Weights of a small mixture-of-experts language model, trained from scratch on English Wikipedia.
Size: 10 layers, width 384, vocabulary 31559, 62.2M parameters.
Training: a variant of Adam for the experts, 305M tokens, 4647 steps.
Below are experts of layer 5 (counted from 0) of a mixture-of-experts language model. Rows are named router (the router's row for the expert), up (a neuron's input weights, with its number) and show model dimensions 0-127. Each number is 500 + 50 x the weight over its row's rms, rounded and kept within 0 to 999. Numbers have three digits each.
Before each expert's rows: a language model's description of what the expert responds to. This comes from a sample of Wikipedia text that the model never trained on.

# expert 46
Description: Line breaks and closing pipes ending table rows or list lines, and double breaks before section headings.
router:481531577515466576538551420479563506500395511493495510409583499501482495429627538577497532496492537518475521477564558542448458465615446552501639429433463518528542451489484519483490503597542428504484525474484527469555452533480530390516530438458525435456476446485508538508456493415437487514477453603504504481488542436539512500530423534533420516400513525407543526502417531538588446518508
up0:451525351537497535467465490489421587565471573475540480536512479426439565595454583570421437491453523386542503549444559463488502522553514500400462466507475511473511557499472492632547549412443542509518425558429484516464495511445461407559596443447444551618550523437624448479562547532505515477505525489529597416586492574533446513536511532511490421471432412452436518522467492486444501444504
up1:541565496545500488508429464480485431540521492502541613572433496505529571469523525493451512476535491576445491453461417577439523496457461511428555582449489548450543521493566595497557498531528508330516547517471539487469434537501505447472549514405495560494532520433431434547542540442519634504563500481495389491436476492581459472450495599435508461504471516487469514538490380594474509476508
up2:479525543459572521465448568542522391569528521587576479600455546468462439448468458469585484386516567509563558456548507432577471495444556464484487576476522531454452502533483498699493520444465468461493424493477409516470592413490549477499443512530562540535467465503481475459522504465527562420498560598519435459524449516507439470491497460451511450457569486517529517489546496634548498534556
up3:485409534463463518422457494519590553529427434453515537456476473557481463512419516515524559644489452438534432455418510512469532474548456496472491487481503421553539548490523547594571465550444506521505580611475480473457535551566474513475529483556496506471459560487479505541442480528498415517646423492498518541532591438444488540545474404514472580471499431549524481438417416453487465554425
up4:491388478552437481442514467474564570468595488408473484507363542513456494538488580510505468404521556522450550419556482517460457469512507493378538398456440512499459480444411423483489444475543440441487443631545564468458542523524480436457540673475490497579516481447454499524489493475550426546568579419543448484376525563498454491495502483537459527541469490517540509548493442609517485572383
up5:505564526488636402397501502517519546553483509450543479511490528446476505508545515432512504503462518511546521491551477494514534577536501442519463466455512497544512571551384384510475509458509519470459516416509397507500489539395552472463542451582590528493541415415530474553528489535504559433524519488537465529409434438508503431483462576538558505491534435424460631559511503618522459490546
up6:441583543539388527548454527419516547474486451525494535466522460474430482412535580558440484429444561511430505479450449560422538525489497465449565513555540482417575534499490512432446498630575455327398531570502443500519381467543489515487548539528500565501522461458537492544425487446505557546500509547471451483478430443500517495510427528581490482467475486483513583484501405506470487462501
up7:480560450502598432430483441449505516512591482412481470516547550528504439509475481507476578447454455540423531418560465556461536494579480479438498448496478556524565489481500478399429463533574503521535556472484474489513557544451633525487604552515527484561559511434651434473456526521489539528518445474513557404406497463549565522473421494495504423432583519460456452540505490478556495502500
up8:553469445496425485499512448519509553476494503458381587519356490474510591435483428496421564530520495562484515485438507533485513505525491505479585466518528523567500480531515410474557455456618369491532575564519540444483424532484590459604608507384473493537521502400460417611486552440508520533685537471490468425473461480535399447503424514544477472543446529492497511508507510608483458592534
up9:580576500453503526449502493514456544478413516527413531364527452425475414498522417526497494539471491464483517506526531433479612475490475466530500554482415496498511567468497469501498470520565576476574537467584500501397499479452471489498489500405533514523534427475576511451486530559500567494539579540555451499502509523479411448401621495528515524533480490558585491496524522530436344518571
up10:551490487491476545440452553407435475465403489523508455461530467506528458577524464522521493601642399491498488498399488532466601470526523523483488471492489529548499459510506497528549535482381546566611457456463560469502535513446554491492516459462509561528476527545521545481548505480531496382430511536484515526465564613508445411483581451458444591528478564466527489502561534498554454436523
up11:525471390465510514551473572451438519496551440538464594461478440486505471571487366508470550573505466504436476476493413545508573548548601466559572459454542471533459476497496515471596517481530591667591455512594537506445431536539605548601504467441579527547355642452494579447492519464541414590430480512507582457529515489448507517497526488453499489480457518442557434471541529438466497536474
up12:499520451597515508531505463568505447509497586345393451518490475410494500497534431484369510616476514585342527581461502623455548480518523466519538595502450473503600558521555494443405548500561521395551579472490492467456485470447552541502550527432515512482499561427572490515518492488468636457553506434531535538532467498491647438502494526467568467475470336529473459510472421533439516478497
up13:486502434491585465471538501508512533476498401470499553512500520504463604566503468553448549535487501508493505542551492442517467552519575467501418446467565518591595590492517397462476527509530489546495505513526511495397517529428571455558572523462409468524519493525531524521412536539504496569648468550462513442505503476548464545405482479544449457469486480553534466543528563442472465499593
up14:541490481585477497516492428584502499473476506358517480527402449467468552398522475544471556438560501573521488419489491578494528512456499526443435477578551533486489487505532434490477454454522474406482548526490513516564402543492596498525549552452539561474563457422543443573569483482627522501568521473553477491454468433579441383504442577498547456584415462460445502590473445621508500536477
up15:538452503390451488375478538607627586511378463490466393484465462426494506472481499520540513549485541519390539470553531575466536476476499519601528498532547471537520559470508416490413475543459436553475496558510509420464458489491496444590493501552523523596527570448444384559502387526510569601586485480521487589456510480446423455558493482516448511496499570494574523519451542439460443486496
up16:509530473467424531473460558511513483478537492486494574559550505434497505542510375512506555520447468411422454498516586508528498495467492454459493541495431513472484557527467572542477495571503539568493538460411498512410606469532573438440451555538476438582513564493543465507481612586476555471536567582519503443476533390444445527435570475459467493442526483535497511474469586465391498510595
up17:540533497500399510433543560480510499525599500458479599639506444532552529516540504497490446530526551498539538467511514471566516558510530529405455483440347441571497474476553473484532504415493460548474578509615484456459502524482507399498596488465406470548520506478512439459409585483472470477559540565476476464543531504511443556430557544542504536460493530521491530438511449525482495547506
up18:529495437460457486505493489386541478518557451549522418412401491473427545446518490533422452516468459473427465515429470492531522406561522515489516581546465471460553477520440429527590494508415512523479470515452483444495552445587437482453505518513471460550440549511573430470502508483528587466508495421434430471412487481496560527496533584394490518425546514483418485417519530554417569420454
up19:450582456439560495514524486457428589464459381471518570433523546410442449525486514491528539360562525515491489421550571460531474507410522477478421522544497523469508574384441512456478449615441514448531464537537443592453452464534517510512424509491501545480516496470532569476489552583503399432539479462545450520427539478453440577455538539446507439480464481592490472509462513452548525546434
up20:529566472511616434535351531599527563506450432470450492376436458481470451501557545494458430564502432533513485496502550448504468507491526482524507595483454413468492488543546536599487447509504541350597488442534496454564466441507528477478581441533476538488487430466501501462425541523606512449452513538496486455491562478482417433550479474319475470460487508478523550452481561382592580445559
up21:476540501479610486469447575554540626442496559432449489470465548503477448535472553501583508487452581602380486544505557526535436501523466421540586449595597485457502603398481441538502434522491517623371508514389478472514542502660507479493481462532505507552502520497624508476495431510504584549532451405501462560458543501436517559579554420391497503499512525505518544502474552379445471464483
up22:479599455542552479512484487491523482512452527491480473563467516563525483558474387494440413495515515419552584510508542481504443579522426505532475525466508484484493575517465474489394482514485510377502505458464504393540577400433566530453563473510455515454517486427523463595514466530448553393517613505513438530519533496501551486410523449494471518502430384536535552381531548434501440486547
up23:533522514454424512466504457570582485538402531432483501489404494480461534440438428503435571524599485522465505457392502505513491495490505491456462494567397470502483567536524481511451497554441491419537615565566447527532489535508540524532482467389463508447488539408548398492463463558556552331660505504447564474508537502510483510452394451488482457514431491487459436497505483596507464566539
up24:481488528486470509501540462414433513552539498465456549618463469513506465439489441495496475414520530432542507466486454566569551533470457501452456512492531468377486453505436494526465509470598515479517513516373406562449535467524486489581454539535512539449409444532447512470501534482510440524561506465495534532423541539436425419507437489568560453579519490522415376529539497538490427523470
up25:435463481416505428466363513608545582552423445421523429440546434494525517587525584536496448483496453475524476535513481400557461595546479449412355484498589438567637465487354538526505459514489530508479466529479508517536460604458531542420530448508481516490455583442491486499476574500624466512527559550536511500518485435510458503510451452438485480524417490489554575426518533478536555553528
up26:617493575434411510472436543417454472448542531546573556546425511468573475457546344492515539415487494403520532421473483444536571535447481502519542526452473520533465395554479543570539538554450419467486555455526587529465422494573499535490493481436448496482542508498546526574526508457461421460528419530486466483525517505502456483632412462580549522523537591480462478414568545537495384552544
up27:418396512479398440533419531516427454479518453456505602469492515502462500516520447502429478508518336450528491488461417490540521527424515493494417487479350551546539518459502580508473459488484461451502453558530454543465564526483489489535554484496521490512407541508507584476525573509520558423519525593508609422525533537498489556448515542461498489486499461519472546483472493524395434564489
up28:546539470550553474440453545608527472487511506446577442502521455476478537499493415536509566423489465510544509572592472484564544523447478543501467531513491469542555429571548556564522467431464481421632525497526545478534502522437551551403485418554517548499545430440541363474465439525557504397458488474492471447512520447411560475408363425448534514482508525470464515548485559542559668532446
up29:412481538470569535499524493487458555530360422497525620503487446513449518401521441463460551435500486430539584582555523399617483503468461482532467468495596502546437468480490510491447503468559463502503456637539566536405529512488514478523450501524507442564467515416459476506461591511452461421594506561566472475431498472484457507476424448488514477428471576459459502526569473597552511504495
up30:568511486475504511392540469480541516506423544453479513551437411506495483468474571494558487510536574389536440464447549509554388481549539540501431425535576444533498637421504468644507425505326525458525459593527473484521494498535465500525563522464442489530559439519542446411567580537575389378523450478503458411506513527571487424540544535408547488452574602484510467491439492599522539529468
up31:416512506527565477507520540475550564488625518467447540472510419512483487509564444583532490438431533445418475425545472624524468523552537475500512457458496499532538553479395462442444462414568499494470584483544469532428439485552490547535512456430491486500511465530530573429510525556465486479504452518537587524511373484529494535467595494539471457574495428511550556515471519344497468476470
up32:498479466488479483479519446541559607551442477529484487491384524447509492453481505490525483603554549548605537533401457406495589484505433518482506488502474472525477524521473475575509485436600485404536527502564504530527579482417548498462445416505465584526474412467464437567447520479631534467601551516483509500474442577540469398451411493503424517487445538500462480549526490638517473560576
up33:511499535438567505489498488431530483555454521507501514557498558501440416501514512450486508540556492305469517487500448509524630537449455487477539554473445433482484431464479548525458572521438619400648512519504369567473486464524500448544442509517519519482458437464496553444499546527525495532508405585475455499544420547496487397472453561515525471499529495499525468474507464454497401469515
up34:446411541453623478489434523527467546520478493383569414522444531484538507557476409461541598493621528623580576404412550483518481506442410488487468471514487589517524507486549475441477467504512439473464512453471526617474547572448515522417556436531566489637422578475567550551552476530529535487543609484536530551453544569526455459570518526422539434504480537467488539549585429539469482443514

# expert 31
Description: Closing quotes and the pipes after song titles in track listings, plus quote marks around titles and quotations.
router:616493495622501510531478523393490492555599466500497462518437486492572504443483520585634458512438494439478513523561486593513392407565468632457549536566483417521425434503465476515502454524470511554467552442464567497530476394468466446467584536526439428496492451507527427513614546551516536485454459460554463398449465561476595467490534446451454534451509600534424466449476530516482517430596
up0:492433440502464399503489450464473610409535553494418485485527409519459538477548550530526569498508486508426536549517567500525544524468448447478448508594494571470497596527507495458496491647478489478483565517566479508469480519517521597525498578487464557538521417464582446513520483444536565460583445432546520593521543542514526585468529425456444421533487465536466472466470553467486524536512
up1:574485445528594456456434559486614611505496592495505486486508445539467508488516470548544557543512507549483573528523473447504543648580457485428482465495497500563543450509405409504496433514394478363494558553446505456471531529529474378492413528457457523522441457481592406550480504450481559557582462516591532548498483538500497461466473508397491425488485536480426511520512443514529558527550
up2:536574516489574587445476483525468439486476424501476485474548529561457543529479478531486579460593497516518572428510476496499533560525624488474584437479508483512428511405522535485471514568433564351601416473563514472489498475425562509511503556490460530521442414473508535493462482470521485630508500515514490532504553363505489487446469501427490407587499441560474483530510525461508577587520
up3:543469507507423459564488421497536524464586533422447522541525465478471495589537499522514479439515550418565469564519508428551519497511412560492439523436488487513477506487476530461557444493601504515518442513533566485459489462594554438501501493455484477465526453465452530391498574466462475449569458478548467437468444468459516361511481510500589554532578494521484412485512514486510531430505
up4:427546503430463465505447531515516512564526427434507541520568451376526516478391538485397517531448539505513604464503472471615539449491548467503544485416495478425529499481447489438507450420488517476633536517456508508412501517432419570448649473530465459496561450485496445548473507526583592389515493486488491463523540510413535551578529428537530562459551582507546534532478460459511542549555
up5:462587433460513465463509506441566556473476542489440440515665539463540490510478562567485500503481469448456522487475502417486509504609487416499505549406482526475497527523496515485496491545464595477525540461582440426543460528521573545449530562497447446519516578482497516535615525454477519481494505562464549457474476484490549473469452525471533484397432486453622535485459519489481418556523
up6:484453545509520548490507426552507441509488492479396602520465562532470425592556511527413502476601511452650464551502562481483498513513557521449529474581495568550499502506566420558471488528397470424476460439475420474466533511443441468617532525538426550552480472360540630520511474469530455493507401469518475545529563491506517391517414565412382449469507472585496446383566436596554455543447
up7:563495520517590455547509489533377490409601477501425551465480447524530457526439592506508544579444476469539507586544416437491578552396498480520560530496520461469449433477430448504558524467496520403563515472522474529529509420442500581476423528479527593577469483458438441491473470419564544398526560500544401527449529478494555478515446514553462534518452550603646500584562441467433419533468
up8:499368353498429502514538551435461536470516497464523545604570480486491458509480495508509518501512369485472590458514465496538513505469541494457383434496512509487542604569539371353513492700479423533437539488499510479471553436562415480491544502416597552530494551476567599518438441564474542566541504415514534544563495539655487587501509534570539537508527404415524442553438489504500441494487
up9:514507360476480462480475490514479547524491459426533654525551475532509497410495410575570524513558489461498488507507457452461495462534490526408400471461482507551517561572548477438440467451436514581499584542418514505405552461430474432469496468510520566515405549435540466474504471492500512481511531523552479548502468421521522472530520507507491500446538506438477534464551469488441527499518
up10:488445444465560511561507521532558439454438524461573518476462483449518473541531465538446452508523488496462443484546472503630387465495499501520553506486471484533542513478476479445432424461381499490560539569521480480463515483465567504439419549520513495509553489519532494483452504533481542542567481452511458441491542448502589542471479532576517577462560530441469475469502482501464407474506
up11:538485505489492492502535465558525528540503438548488554520461409512557383528528487566472637493448535480584446539514491532465557475556511472549527563462436398516458478525467515457501506484515389454625485587519483542482556475378554515633505500434468458531422381467417493437434490465502467440587485551621512499432492535446530415417439523445506496434505531405525457535579595499523483422539
up12:453568470516566541404446561549574536543474518551501439414458438470451605504499433506544468482473550497547541526529523510492475465544481434486565511411528490411590488506439440587442490571541549491493467556434431448477526442489527487466593441549414554442468482546549395519587480489481529523519487575452573516464428483469480560395523526456495485477395499612602546506469479476509446487492
up13:521551453550496509422537569442537499437455516401454511563480436511481460460519458532460480434506547573421499449550574628500500529528610477480504465451471482421571443475529474472533506496497480507504658587506463449527534472493582489533533468504485513467562540403544552362466569470573445434505388425554483551564452478486545466575459528579391425527519551582380498596479523476469484498418
up14:469444519499477435553454421476537518469551371533415466568525451528480474501442534473452509470498526457510438544550590528407599496513538472480479562550512494393535557549403461411426515550546513465535463588649475543496479497459519547486492550498558539477522464459539436499455543509532528424479463544501456501493467464556517540447534456473426523486536429546498533465428550458522562502428
up15:470432487466525560470572588487469457488524512451507570523594513505492488594529440453513505503452531529415495474475539533578494584512498546441496518472427612592460555507488528439453462458426523530521552437439508517386528474478516475514461515512517476524443499486580471418406465490461514560498521495631502506508461516522416533468542504545524516607504566462473507494473525521551534553502
up16:381383513466492434494479469588548537453482485483477480494515495484422506427468547523440629416535416460465498493477486475460507466412517489530519519532492612490502643461625443433395416691490532440586551465482490502512517517416446476529534463442514526528531476472490501562544488545497444489614465398568583509522599494485489568476512439523527482424491508464471512448412493480497477448472
up17:484469489547518403485461471542506476541514484494439564551457455502470489459506465441540537539573461430495542463528534592518538501459454469535404521540523486575540507405526454534515478548487411477512558560429438547475527395430576554560545537546528585566513471510569464571525510467526446391575491470540474450457534534440481400564554485408399528449523427565431446503436529504476505504436
up18:503484535460562511548457529445534533423505597507446529490633435600468509555481506510485454378472485507483492462523562401496473525463442498400395456479423533495566535475470498481428499575372605453447334445496500534499518553434499505451443528557514491493473480519502594417478577595444463518519503510502510513368578531590462490415529498454496428478467459457506491532556538424559509504449
up19:476524449541500401458522506561436536493445525390548491526511539462425558397539410542554477493555494527484562528504467684466554568484585506500522470511505514571538421521528437492495459455455565518509526517491517431422497464533449484405477578406507513463507442486529517502480538535543480430489409529513455536406455474494536543519433527517397350502513550467494567495463485522569496474576
up20:470552511480486507511531492568526507517547427530520592546436447509470460560551526492477629508470554521549604550512562547537495535468543473463567544467469534482486569452434532534512527498536567592569460488541499502489520519485538461515514576532506478574457359444456508354406507499490604472520443550490502502484519471523384541481522633442484420567414440432526494509543578536434455500592
up21:437454448519487326444541454520500450515490508463386557481473394479450458464473503508521554501501495452454465516606520548562470512486544516531455488507512549415520506425492483482526426461455461502509463501516455544495531463455490544547561502573488551528501520479642471541540526541578492323538458466499484459482468474446533427477506428445454529297525533542472488582432472499560574547483
up22:421509560508527529515526501513439501506512478429458571494462449531470461520537472523492430473558571426500460418453561519641538431424540546509473480490565537574534526489511502521467480478482575467534464450509499522489461412410519479596593552599495535485437490510459538383517587448578502418487520506503538501445474436532385425461561565392546426442449550479640497531567483461593477550543
up23:486509523458459494457518600547492526448527504518493414493463529405465490493546543526470516459460487518485527546366565574567453637507481556501442469510515541567468550460495523448541506446595502481507439494499424533511484516505489436515451528434427480531500515480551575476499528479450469491544453590586487488454429438514449574412458464525483509478524549407448466590549628478482503473475
up24:466435459478461476432525445505573528482524541420406572496508550511407468497524564537485532387496450403461441574481576486481479453564459554426517446533496567429500572410528508511488527521566557540523499437435540542438443463534599469516603514389478392495527476511525446572430516510464464455530471483514589521469522496530473444443541494559497586449456441458472482458495555488442481437461
up25:505395527502565483503493444548565548437489505461430484488416471516486495535493432568530575466525458596537487488506461591406546486519497509485584534459499488433515548532509418492421413505508488351547542441525509536497549559330543422576531397467518443489504444464446534497462566560557463491537515437586547486532591581476504456425387469534546516396547470485529510551447485490572450493479
up26:546519544524529500565517575513598409415496569622465547524553493429512494536465463493363489572548541507548583443471483430426482508542467448411517556421486425476533497493438454552481458500494404496498542492459450514520563544531454559435509526529527507592506476544411574499492498481483552411483524405461472541452592533459507515567481516474567563462547445537466483457436370526481417589467
up27:457575482445546481531422455506476465504459473448416569621476516533542507470667502523462473472551500550474477390497463564505516491509486463479481371513571453522548442523459501542509531441454508443498535465486468499530410547433589475602521498498480467529467421510551487397474538511528461508539576493513582604432462517529401494480439513578449501618495494472458483597531537471638541534464
up28:489447471453535470548517528489514552427532426402538568563597447435470543484477527579553482498491521524461504462458606475475584466512524455558420543477531524443559540493518472520494479436512469460536572568505505596491490442495441508557537498529500564498497487429505489579505534445526562529490502490516499464526504513533484484443497415420604503455531458423580530514485548478486545518455
up29:518602420509484526480457475609452490619437519541490499528525437534504522470487512566492515477537478425538487480420467605515552493482476389526554476523598480554449545444478445497493536525460564445594447586569439464535530472486474548443539540437483436537411482580562517466495455485449535494553466529531529611383394492527486533433511583448452514615418505355571516512552512500527527389427
up30:507451503561513492410549554557509560484506434469495515582527526492364489501494573529473475416536514460407556493519537555578494495488556445524478509458503545486555557406471502515500515559490463542500436507461445539359489441462497448540562557434606497540497509471508482508526554540507448464493499463603526449529490453485534491550471563471517408466574460558489453486398521531533512576389
up31:399435390485468439448540504485511582475335424530507506519485388447422488482488504495517460518431534516492498416492438529416537497531538493622487521506557439441483542499523514417503411477561477409530505516744487480475496480562498540555504442481528463464610459466521454518499532511486523556480453490491457465537511435567546556474447493431500351471415465458488467467422511540469531554579
up32:537547583456416490602411489597499470599495516483492569596552516492501490501604533477464444374587531495372397544578480496498484496448427515494479496509562511567573489447473518464482465528416514525510451500472497466541501503517597538438426501504560524385534438516488469465556600429523499483560494462506470568476464404545475497537448554494499501481436481487498527434487487520531554424487
up33:492481512482440544542488476543469524564541547494439560448499541472423503526515547489440508547472404461464412475510532455500558595566441517595455600532508529499503519486563532526527475490540437417504473513573493502514352573558510475554496437421560476528518487472526526478523482553496544502520447536545508482497424472635479514550571549462499504577403383431394460486535446533591614468532
up34:549461493475528479554584510467462534491458478517548541461418490419570414580495522502533472521463541491563458440465564425526550458612454533514530487425485477435444422514452580416539501442552513476588502538501461525440656483521491490483532482520464451581465431475441436591486542468554558433554565512579514482459454523490483430462546536471568527510565508512498464517399598567406511458587

# expert 45
Description: Sentence-ending periods, paragraph breaks after headings, and the article "an" after "by" or "was", e.g. "by an attorney", "An assumption".
router:491500548483476574513548534487470493388519470560474415511509460433502540506483523476561496524426543436487462434499486532438623527576484501528544495429507564514440450505505539506529465513530546516436441504550499541575505429529580448415573458586466581519420544576477522448553518532419518421450441562451486383522505472482437545499496501471498565504429562506565526503506512427494514472581
up0:479515510390516513522380512534425542612553539451470512434553450552528461473470448517461475422493493548437472485606474531447456510572510483542488490500525327490626539548475488555515517553446510477485466539506553390448516547515473565489477500444598528441504515518487458514539498487514460535534472427438401425487524499491541528486597429492461476461516430432545518517454469513505516550429
up1:553574482488514488480509489515489486497595476482475449382513565560451528459481488530433466537553414452483530609468518571481509533527487470477503522407512541557481492501510503418505416482490536425634556470410567478489461536503556498563491438504489489509479507450482475557471473522532424398509530493521504480499576476489540496484479614476570526463535501538416457559513451453555390409535
up2:482512534466485479499523536485470516544435464374536497533531504598500391467529516528509494496575458359403419470484469517525481512517526482523424450579486507547410457531578457381513499429466531499546528482567501524567504494532577540620506497460610521588522490485539561474534462459492500508565459490546510525491506544435512439413538577496437512534540489369476451446530630490523480579488
up3:519529502554520526429470491415572463541513546481479507460583553461443566470466564490440485389514518537553545485491609546477439492515498544539568515448543533481618524487494456502528479493459405445629467516461531443448454498436459499459614610567537494510544417445516449493457507461507448615519473514533466390486378563444431544568529580442538560562500546494549516498497307541564466499511
up4:504641544549529550507566493467473531493526437534495505615513571498476494635435477571522493498553541464549467534535441609530547575574541538396545473491412463446467568522484451410460503544474424509490409513498455423481461532470500519552504564478452503565493544471365526436590534468477526496527487458502504525412432644491520543571483559481456592418566518453449530483440432485508445459380
up5:422483468546541519469533470417463521529514520561461540621532411499492493480521578453552556471459494378508515555463466467535476530424536560443455506487486491477426572494452538475563419553520421471458458507477510536501469443528578532480508505492599516502425461495513544489461557507501354529535552519475568544527422578531624503473479490543512552491496483478392537462469548458481534537409
up6:488609405513535496536505466442539486532502483498524469496565397524453506438589489501486507527514500498536471485486592536612474483422601478563512596476497493554427559573472522454536527481501539402541484522518448501472462375505453501600457557438467534490425463513517492480568473521566423533506511497512475479490450571503511398508545488485466491527496554558530549484571542475610470557478
up7:391470502487478500455526546538506476492506522471409556478506547483538536541508489478421513533474446480500401488457469455648501528520492575416475512507404492507572531487487500485506460450574484519519458513411534538543464556485508546458459515544436539557502516499497466430442611414476507440535568439539582458512471478561492489561516500440487492536506511516406457508416466436470513487443
up8:511442421573424547469456510436467445542528562497428622510534473533456571532447441546480577487537533412563471509538457566488487512512531425437525502523536489523543463460560465477459534377541569469575533528452460516452574531505519515531423441526512561525486444520415442473540500434418463519514462439631518627476534567495394410406470468492464385628500457518407476567538483458520462460524
up9:406448425497471465419593519513548587512500500479478521485595520464521483410517616538446455450507413470413492482591593443516471557565516481442458474487534598555576620466517377538492579455631568540467451432515456580488478440537452546545481546472506594512539550537522500578432462485451540463545465523556478486567488461467513472465545584549484445507453455442583434473484417425522529508528
up10:475522533505571574496514528495526472463446557483571527536494525566433532519534539501502365453561411441491572500467562543458506484567593469378434522480490496501458471521531480527525550559467555483534580528489431658478446475512513433602517623430473481488610551492461566450512548561536548525532511555558503436508493518524593445540444527507471449566410576495494459500471528564581432497554
up11:476553527603601495516555569467526505474546431430424520491608432460466513503568418566500437570636499444501502544547397410567535574473442468405561426488391448422538482487482467471461535592478496497457504442466393413504509474494599438490449558538436525496449497472592482505541564471559471450468551508483486544398544492518461502510443528494495550445529485488573571485437593473471526414475
up12:462593482440535406515549495487483503473454520522537496479556484527489509398562491446511441461559518503431532548465450629491454511478545487582426459502598539590506559491502463604468509498424469449548448449524500448412544474478491505483576449489637455490578412517459506527452505509488470612519448446502465488423556469438476535456575441465502445501566573445480530492517414451557452489461
up13:540469534485491475490544496480561486439487532511412503353546536518421460466525470556432384479524473449460478559473523464503510468504515495464433477511509506539569582431532521540409507400452513460508574466529461545474473398524497591570500560485463469514533496456479494474572543523423469480506480494610432507589537493569461496544506517493583421530508471589489436402487513460557527537550
up14:484587478506409449499620623438541552430541540534436451439543575518536499503510429492451462573521556435442489513484516449486502596448533475525491480576427562507403513564507464431498432496498495576404513489467459467451488536527538536508549589554526520438491473516539463535526457600424481504579529454476494537556505440506471555545494558580506485420558475532478511410452568504557525529542
up15:577551469456543567443482525479543439463512546521454562424435382560422468498536471608535584490490395500526568629447576474512466512570571506510417538489484502549546548440405460528566489493474550558467542592550483469460464508616512545531543417505414416584552523402545511537424479493476460508535426530497397547431530408548450498467508463440556494548528568524464511588467559468565414520451
up16:447452488476476466523409557561565475448523520528516530520505509508544425472527470554503450346537488531517459539545526478470539489454494507512518491448481589430473480507502528510469443472487608540476505490477505488520400497552520558474495447480556550586532434498538534554502512445512456478539528450564511528525614442525491466481536425391463496456485413455508519484476592493451401547481
up17:455497560530396431374471536570540535519488500531446488440553567544482473468463517619447464485624472453521523406536518446527601492525515454532422517610466451488504500420464478525581523560580567513446458427493466543420489465519438524513391462387493549455525494425494537469512505553603453499528452521487508597476486464488506497436536538566568474542522484529364441565457563500514425516496
up18:431428456545448426530462565503606446563481601508474494456558527477535465532519383503568481441521507508482549539516475590485495486499529513521467464476492612583540512524505488574491539463444410615463529554504587515387529481498476502499417500443614478427538495488425562484430542455571499561559441456504425561501453479557412471503422505474500439643583545443522548484530536536477492485440
up19:506514522410552448501464591483566576473429455443449501476465508523464534433478510442481536515454499513453500492596515472409479434538526551501485466564544480553545495445465390508550466552512473528471467549525505493472430469427503508458490479425490566474589489466481406601437573527517413480493530432521505481488539476532582523538477511540395544486464501497509421386480480536523528521459
up20:489498517555462514494583455557614512550485466481474441565423570458502571479487568536534551501543470543505515588519510523506494537416556481381531424430512505455503507456547477426469397488509491474562451445491560637531484457485418526493451589523450544475477505460523521516545493567510502414576497455551492515457415453528599522615473446517475543467434471519524504391412483537519462539518
up21:486461438541582497514433482483493456525456509562451538622452336575464477579488437490436576475532427491562522498537559520544514525478485474514476535548516503483469460498453496516515528424485512450524554521534504446450496512478500545392461500443516522530515483447560411545497484491532476428501517460463421544569506550620493532486564474357530458496441452491430479445407531520440541486510
up22:511496477471556411541380509574571526495562504494435515458526485432459539453442451530538421420549507500508568596518486569486526463386530463547442486483519534602504538497439503557548497552527409544463509480535583550434534510495519544497456501480550510476604474460528484491435554527614471583511434448472452519492433420517451482491415444559439513577445497492472573513455432564510564522482
up23:549524463507444558412512534500525467509541542522473549464443581642464452522452548505515617563610511524582558554475561543452516538533575450457502442535474537535548545515531463618515537579505432513429452479461620472451489482553479536475649417399534454564556535435538467426503440544512483435510446519457386524526520476512441520457585502502452436569508594517495467498507571577565491498426
up24:483575432501601415462584495478511559540378523455465462484460515550483515477414528560531497545498485563482574548498502544480519623597537507505523496491491410493557529510402477532535488582444436543435470422526487551433514475429471509540558515397493524529545539490523387586475587511525521594510460509515444476536466465488617516610498471552445562480508513464511448472436469533495551478407
up25:534518529525590533398484451546558481507519537492472525574591476385505435515460485496523521508549446442513414456428512392540494563460512427512542450472476485525563589530477499510373537557448529485517504485551448460411420465428458558577426585512501548487460462453520494463548488465464531519533501447603421547487494520509540397493465507515536469437422482509584466410481473565497495620598
up26:636536496500522434500488510443496509448509488534467486556567537445448488560492516561552517367469527475532532616494585466496499455431488491513436529556475484511513556450518437468489509530521519513474551470511444621450449478610518451549382528501453480476450430470500484460477484445454499545554536541534416569508529486514442504454453518528556474483579661554439542457574512487494584477476
up27:612455456495509489535423473522498452519539506477518576588451573568530500479451538449520552347480569433468450437482583546525555513532557485488520484521522466547491487484499503476492491503407596498580415568483653512445454569560495569556503596516476519571506542486472514542513559516556539554488447540482507621478449489469429520457549541480549502503499560468548469463459472489488463485527
up28:480517509426532496483532473532444572493524461452503526502462398470449485412533507576540446510489549560557506508447483551543465594557565412500424451454571470480385478468537414530501479365583576478509473495472392497482516531551586407611557466511443493524435507510484581483562514443542543570512555495529463521386472566443489510460467537467521431495369458513541539540352507457470415448585
up29:466494456507495503474556606497545510485503397520451412500491537525518354534489448565534466515510486387494489457485411524440522552504587522417477430574545551569466538485540498457493459432526511569482517429401453468501539543454396497488498503440510520480526529472459487531513606460505543545571491499546500412562427487451451536467486562482412546550452458424534533459448519425464545437500
up30:471440483467433521464534472489490500418459447427543497536467428432517479529554466451489524473533550493436542549517520572487395476483416490476439522545379578534467544530534419575527436543550566519520508485482474526536420459571539489485486561472469550438539446493540550490489477495486419377479503496512492611485458542520411434557574597512477486419521535531513513453514403554571463523409
up31:470466561502517497454473485477480482507513468440485538580434484489505485466502475493531505488546563355537606576572439524608538560514476510427533489528424535516490392538384505487474498423548542447486502508456551574430510608521497410491472527455480484514495470459503521489377448516524482448455547484477407551440474532558415390503502572498438475548558483502487499478517531569547555531437
up32:505525554526563464511502521508516484455481424537501580510562444432454473522557478517556427422430543522470479490508580568506488538537496480589533578383462407555568492487478411500430492465523433468516473467552423502493413534474491509602507529485456483572533516507514535452474490551508462524486441524493449396523410477411449527468599555554464536481530516616494424446456527516543500474554
up33:481466426561574450425497505402507424518538477462494489488471521481487491504443514418481642475569532454503455496504484549577560500540513488514522500437548497464562466500430531436506548492513524520589481456469442605407459484513471491545511471474457513416534538466434569554585510410513462421498525565517491517646400590541481486474485582531531425530466498470445458398512541515501487410455
up34:583674433563476464518478501460478453486426517394522376505451497471547514392540408556536521542542535530471389476436452595531490488374495557503472605483442529433525455466472477460464528502419532556493464564426553518411492436465510424526524521545539403546441457521429505459572496506519499528494501541521515447522398499447512404562525515518546565498481521557445546461573466506569423417533